config = dict(
    n_layer=8,
    d_model=192,
    n_experts=64,
    d_expert=128,
    router_score='softmax',
    routed_scale=12.5,
    balance_loss=0.0159,
    router_z_loss=0.0001,
    init_std_router=0.00929,
    norm='rmsnorm',
    optimizer='ademamix',
    lr=0.000544,
    batch_tokens=65536,
    train_tokens=310400000,
    steps=4737,
)
Below are experts of layer 4 (counted from 0) of a mixture-of-experts language model. Rows are named router (the router's row for the expert) and show model dimensions 128-159. Each number is 500 + 50 x the weight over its row's rms, rounded and kept within 0 to 999. Numbers have three digits each.
After each expert's rows: "comes after" lists some tokens at least twice as common just before its tokens as in all text. This comes from a sample of Wikipedia text that the model never trained on. Tokens count by the router's weight.

# expert 8
router:467555485473585502498548517530434498489466546461536434553462512395497491555535439536481470541493
comes after: " |", "|", ";", "-", " Team", " |\n"

# expert 5
router:388394387520574490467527403541465484482458526527545448589469609494475639450527522572575502455487
comes after: " the", " a", " The", "'s", " and", " of"

# expert 40
router:416472525538469559450503496489479451373440468499577529561408586467482545500486473488588455442469
comes after: ".", ".\n\n", "In", "==\n", "===\n", "=="

# expert 60
router:455520420572500522448480383498441417425424521494498496548392564518532555433461484473578513439519
comes after: " ", " (", "–", ".", " $", "19"

# expert 38
router:425502459531512501485487481491518524420450501465550501570419542400521536398528479555539514549502
comes after: " ", "–", " (", "19", "18", "_{"

# expert 7
router:463527452501529483489531476519457471445479532399564542561426537504563548486475389555528508451510
comes after: " |", "|", ":", " in", " of", " at"

# expert 57
router:534539441535547543490532485494441510405468589473471579556447476443558590542515474455541468524553
comes after: "\n", ")\n", " |\n", "-", ";\n", ".\n"

# expert 37
router:442447496562486572505448482573508514441417542445570501553487537420512541467551449529526511554492
comes after: " ", " |", " (", ":", " +", " −"

# expert 63
router:450464481471550488482540412538472482457469543443533583561475551473505548550502465592517495516468
comes after: " |", " the", ",", "|", " in", " at"

# expert 17
router:471529460533628432436502418562521458401463509534468513533458555499546568441500515512585506475488
comes after: " the", " of", " United", " National", " New", " World"

# expert 32
router:388497490533594519454519389506400454394433538501513467567425538498579568474550501564547542476552
comes after: " the", " of", " a", " and", "'s", " for"

# expert 62
router:416443491466517500437571381530420446415473464462501552589481547527531548578492464505545532502503
comes after: " the", " of", " and", " a", "-", " an"

# expert 36
router:441471497561485495412533471479475515440464495425523487518468587410568508463513480477625466476570
comes after: " (", " \"", "==", ".\n\n", "\n\n", "==="

# expert 22
router:444432454529574516449545420566581482486469519446590508584426550478503553456513483517604480504507
comes after: " the", " a", " for", " first", " two", " age"

# expert 44
router:428429513566489484521492424492501467457464552435550564603411588437538641491512477576549425460531
comes after: " of", " in", " as", ".", " to", " on"

# expert 51
router:449494434471543494529520460499455480400445511461561476501474502498485507390542492498518556470460
comes after: " ", " |", "–", "0", "20", ";"

# expert 30
router:472488468516549454531538385443465482455454538386522522576517615412432521521555502591585521458471
comes after: " \"", " a", " the", "==", " (", " and"

# expert 24
router:488468536562493458440538454573523446493416527418532454550496571477468542530483479554608511463502
comes after: ",", ".", " that", " which", "See", " \""

# expert 28
router:492552398515594527463499472479465463357421565403533492625479562509556532464508474469461472516495
comes after: "20", "19", "0", " |", "1", " |\n"

# expert 31
router:480476515530508559472484419537444476441396534421546537540413564472492581448523462513554531495503
comes after: ".\n\n", " |\n\n", "\n\n", "\"", ")", ")\n\n"

# expert 10
router:415499528528525460469519425492467478411417495520511538562451523484554536416509476570546498465450
comes after: " ", "20", "19", " on", " in", " October"

# expert 42
router:497495467502530525404506476546432479392384499521559508569529574536548545424455529416495574447472
comes after: " ", " (", "–", " in", "|", " In"

# expert 35
router:448491472486596552507546479543425487481492489479493428605488591468552513451510488586589514485529
comes after: " the", " a", " and", " of", "==", " \""

# expert 14
router:388422538471568534503586431523432490406462481409504474570476587487533580559502464554577453501443
comes after: " the", " and", " a", " to", "'s", " was"

# expert 6
router:509503457517579559454501517522436478474478603482592567520457513440544515507519517468599495502528
comes after: " (", "\n", ":", "-", "″W", "″E"

# expert 11
router:449461424464491515458507469543534467489446429486454554646486598517563563529551475508595438484483
comes after: " |", ":", ",", " in", " /", "|"

# expert 13
router:436493533449547521475478527509472421406429478428555534569426571503504595474504481527504565543443
comes after: " |", "|", ";", ":", " /", " District"

# expert 46
router:408500476482526506554467487516481489414429524474534507517518545405556511504496466531525503540489
comes after: " |", " ", "%", "0", "7", "5"

# expert 54
router:459510461449553516474435438529455499403456542462575495545501474452533497425532503476534458543452
comes after: ".", "–", "19", "20", "00", "18"